{"n_layer": 10, "d_model": 512, "n_experts": 16, "experts_per_token": 1, "d_expert": 480, "d_shared_expert": 0, "activation": "drelu", "moe_layers": [3, 4, 5, 6, 7, 8, 9], "router_score": "sigmoid", "normalize_top_k": false, "routed_scale": 1.0, "balance_loss": 0.00119, "balance_bias": true, "scale_expert_input": true, "init_std_router": 0.0165, "lr_router": 0.000611, "vocab_size": 4002, "norm": "rmsnorm", "norm_eps": 1e-06, "tie_embeddings": true, "optimizer": "adam_variant", "lr": 0.000546, "beta1": 0.9, "beta2": 0.98, "batch_tokens": [32768, 65536, 98304], "seq_len": 1024, "train_tokens": 402700000, "steps": 6912, "dataset": "wikipedia_en"}
Below are experts of layer 4 (counted from 0) of a mixture-of-experts language model. Rows are named router (the router's row for the expert), gate (a neuron's input weights, with its number), up (a neuron's input weights, with its number), down (a neuron's output weights, with its number) and show model dimensions 64-127. Each number is 128 + 32 x the weight over its row's rms, rounded and kept within 0 to 255.
After each expert's rows: a language model's description of what the expert responds to; "comes after" lists some tokens at least twice as common just before its tokens as in all text. This comes from a sample of Wikipedia text that the model never trained on. Tokens count by the router's weight.

# expert 0
router [100  73  93  95 108 104  65  93 115 105 116 178 137 127 155  94 128 116 196  96 133 187 121 151  67 159 103 124 198 153 159 157 189 157 105 165 127 104 151 104  86 133 185  90  98  84 196 124 138 121 143 110 141 151 126 165 164 116 146 108 134 154 104 120]
gate0 [115 172  93 155 115 132  92 135 125 114 110 128 176 168 115 169 155 103 123  93 149 175 153 131 198 127 175 197 126 142  80  98 111 200  96 173  84 161 169 134 155  80  80 153 138 147 156 136  95 149 169 128 127 143  37 149 142 124 121 153  64  93 142 112]
up0 [151 157  21 147 127 125 104 149  86 123 144 133 102 124 128 180 133  93 159  98 113 134 150 121  98 139 140 210 113 120  87 132 115 181 122 190 119 135 202 114 142 124  91 122 117 121 182 176  84  82 157 135 150 152  85 143 126  84 123 143 100 141 162 130]
down0 [126  68 109 184  98 133 128 132 151  91 169 149  87 119 162 146 138  93  87 110 153 131 102  97 144  93  41 168 127  96 124 159 118 149 143 151 122 115  75 135 107  93  72 157  91 222 162  80 156 114 165 126 130  90 128 119 128 113 143 136 169 138  97 119]
Short lowercase word pieces inside proper names and rare words, usually right after a capital letter, such as P-el-ley, S-el-by, M-ic-rosoft.
comes after: "B", "H", "S", "T", "P", "D"

# expert 8
router [106 122  25  74 141 109 116 144 173 123 119 150 124 113 172  60  84 107 157 119 133 135 108 143 145 126 167  95 123 164 119 143 112 180 155 127 102 117 111 152 148 135 117 111 170 119 160 148  78 136 158 150 139 116 130 149 119 203 172 104 113 163  74 160]
gate0 [174 148 127 146 118 123 168 127 106 126  98 125 158 127  73 171 171 153 139 112 100 201  72 172 142 132 135 100 132 191 142  93 149 126 110 210 142  68 100 115 143 170 208 180 108 115 130 160 122 109  81 132 139 128  51 149  37 119 132 151 151 129 102  93]
up0 [193 179 101 147  98 136 195 137  80 110  86 108 135 168 110 168 141 147 131  88  60 124  98 152 119 127 160 105 126 170 130  72 147 146 111 143 169  70 104 124 157 178 187 146  61 150 133 115 127 126 120 175 104 129 113 128 117  81 145 143 131 105 130 116]
down0 [154  95 140 106 127 124 123 122 133 166 143 141 156 143 109 134 165 131 140  77  92 141 126 106  96 169 104 139 126 130 134 186 120  47 146 135 135  86 105 155 106 104 124  98 166 145 161 165  98  20 124 122 158 156 126 147 131 100 145 126 120  75 143 140]
Capital-letter pieces inside acronyms and codes, such as I-CO-s, A-SE-AN, U.S., RB30E; also abbreviated initials and code letters.
comes after: "A", "I", "U", "O", "S", "C"

# expert 15
router [156 169 150 151 141  66  69 101 127 123 152 150  83 121 148 104 157 168 152 166 163 128 111 101  87  85 174 146 172 125  73 102 143  74 119 123  83 181 130  89 191 145 167 140 171 114 122 126 134 151 159  82 188 131 151  87 102 124 152 128 164 163 102 145]
gate0 [161 131  99 133 107 172 113 137 134 115 119 235 119 134 132 166 141 148 166  65 142 106  97 208 157  86  99 136 128 132 126 124 127 102 105 101 109 150 120 129 132 120 171 120 160 108 134 131 132  18 133 140 131 138 124 157 141 142 177  94 203 110 127  60]
up0 [165 141  74  92  91 116 112 120  73 113 122 251 127 133 121 149 141 127 119  71 194 101 121 235 151 140  44 114 151 117 127 160 133 127 112  94 155 117 121 131 116 121 170 102 136  88 159 150  99  21 129 127 131 130 135 168 130 125 146 131 172 112 105  70]
down0 [172 134 158 111 110 104 131 113  71 124 144 138 181 116 127 195 127 150  94 134 112  61 105 113 152 122 145 134 168 158 108 126 133 181 123  72 120 125  98 122 184  56 194 167 140 162 164 134 130 137  76 200 123 139 148 131 164 125 172  76 123 122  86 100]
Pipes, numbers and line breaks in sports league, election and census tables, such as the pipe after Pts, and Votes, Candidate, %.
comes after: "| ", "|", " ", "; ", "0 ", "."

# expert 13
router [150 121  45 116 131  82 139 156  94 159  42 117 127 115 197  97 143 141 102 169 132 115 111 123 135 118 202 167 205  89 151 107 143 157 112 139 150 159  89 108 154 171  90 118 100  99 176 113  87 124 161 131 161 116 139 109 170 123 123 157 170 161 146 115]
gate0 [100  83 101 135 157 128  97 128  91 177  91 128  86 125 128 123 123 154  80 149  81 127 179 106 150 136 136 171 111  90 169 149 135 117  93 178 195 188 126 129  77 115  90  98 129 145  93 166 153 197 172 126  99 214 135 103 127 119 127 128 131 133 128 101]
up0 [115  69 108 120 190 130 112 128 127 142 123  66 126 103 117 120 105 179 104 186 112 136 143 126 130 154 112 143 128 117 139 122 121  96  95 153 157 170 124 140  94 123  76 108 147 134 131 156 166 149 132 182 142 163 139  97 142 115 140 113  86 156  42 124]
down0 [180 132 113 123 120 134 129 120 163 156 118  29 109 118 115 159 143 117 116  32 112 115  75 208 114 128 120  49  86 161 133 160 110 127 128 149 128 143 153  95 160 109 182 135  89 163 135 128 198 131 136 148 169 122 127  98 180 118 149 145 142 139 169 116]
Words and pieces of geographic names and locations, such as South, North, River, County, village, town, and the Town in Whitehall Township.
comes after: "the ", "of ", "in ", ", ", "South ", "from "

# expert 2
router [173  97  96 133 118  59 134  76  98 119 153 135 143  80 128 155  73 155 158 126  88  95 169  71 110 121 145 154 132 160 118 131 152 149 144 181 154 103  71 113 104 112  87  52 131 120  97  96 126 108 159 160 128 120 118 150 118 151  97  96 109 142 159  88]
gate0 [160 162 129 172  88 123 162 156 137 184 127 166 125 127 121  95 126 158 155  85 149 108 161 125 103 118  97 129 117 135 136 120 215 150 130 128 119 103 146 141 134 131 144 183 100 136 127 131  96 208 117 190 177 126 121  86 120 155 136 125 185 120 119 119]
up0 [139  95 114 130 145 131 164 189 114 175 112 147 130 122  93  99 131 184 128 143 111 134 140 156 129 101 132 144 128 142 130  54 139 158 145 118 130 103 175 127 135  89 124 182  92 123 116 154 140 129 124 187 118 108 101 103 128 177 135 149 209 170 136 133]
down0 [126 126 137 157 189 100  99 157 135 106 135 130  55 140  59 153 137 136 123 128 108  80 137 185 155 193 139 189 146  87 123 143 118  74 119 109 102 124 115 133  57 144 128 101  69 196 124  93 104 209  36 121 140 146  85  90 133 132 186 119 155 155 165 113]
Capitalized or lowercase word-start pieces such as Re, Com, Un, Super, con, often after a dash in infobox fields or after "the".
comes after: "the ", "(", "| ", "- ", "a ", "The "

# expert 10
router [125 112  92 120 131  15 144 165 157  34  89 113  95 138 154 121 106 116 121 132 155 100 123 136  78 104 128 148 122 187 110  94 143 173 214 133 130 138 142 108 160 103 152 102 123 132 142 154  95 138 220 153 204 148 167 120 130 111  88 152 148 103 193  78]
gate0 [125 140 106 161 102  77 152 169 135 162 154 138 125 116  83 178 117 100 144  83 136  82 124 111 134 157 158 253 146  98 128 131 170 129 136  56 139 170 154 168 118 144 171 102 112  91 124 125 156 134 179 167 157 146 106 142 128 124 127 138  56 101 118 100]
up0 [126 194 125 142 141  68 141 127 135 128 118 124 119 125 110 138 174 128 106 131 180 137 125 113  96 128 122 173 150  86 152 128 164 140 175  82 152 179 210 111 147 146 168  53 122  49 162 127 165 110 129 130 105 126 120  91 123 142 150 166  96  99 121 117]
down0 [129 107 116 128 118 237 124  92 118 144 106 136  87 136 116 115 105 160  67 163 169  83 119 124 108 101 125 121  87 135  94 157 156 113 128 125 151 138 128 132 145 142 153 176 154  85  88 185 111 154 108 105 140 128 143  25 115 148 125  83 161 114  85  92]
Line breaks, table pipes, headings and coordinate marks in lists and infoboxes, especially taxonomy entries (Kingdom, Order, Species) and table rows.
comes after: ")", "\n", "|", "201", " ", "200"

# expert 3
router [146  98 125  88  87 162 115  60  84  75 155 186 121 104 121 116 145  84 144  96 126  86 124  76 119 102 136 114 161 179 129 202 167 125 185  90  94 155 127 112 123 172 194 137 150 133 154 137 118 125 209 130 166 128 101 159 112 164 142 112 150 135  86 145]
gate0 [133 109 196 130 121 120 194 116  80 139 145 151 154 140 138 159  95 167 124  92 125 113 125 147 125 124 134 171 138 158 126 100 191  59 120  65  76  97 116 148 122 162 127 134 119 110 132 106 144  62 167 119 189 188 121 127 127 111 157 121 124 126 105 222]
up0 [135  20 148 127  99 130 149 122 121 160 166 152 121 151 140 180 137 132 162  94  67 160 114 160  74 130  90 205 138 196 133 111 163  83 144  95 120 121 125 116 135 150  95 139 123 136 147  88 137  53 134 106 129 177 128 119 127 108 122 156 125 116  70 138]
down0 [111  97  96 132  85 146 138 108 103 167  85 116 140 107 131  63 162 144 143 165 126 152 134 109 117 129 162  74 128 131 158 187 130  60 166 113 161 159 145 167 161 129 128 121 107 169 150 123 101 151 145 167 140  77 133 115  71 142 130 127 111 128 123 121]
Single letters or consonant clusters that begin a word, often capitalized names or titles, such as L in Length, Sh in Shortly, squ, Pl.
comes after: "the ", "a ", "- ", "and ", "\"", ". "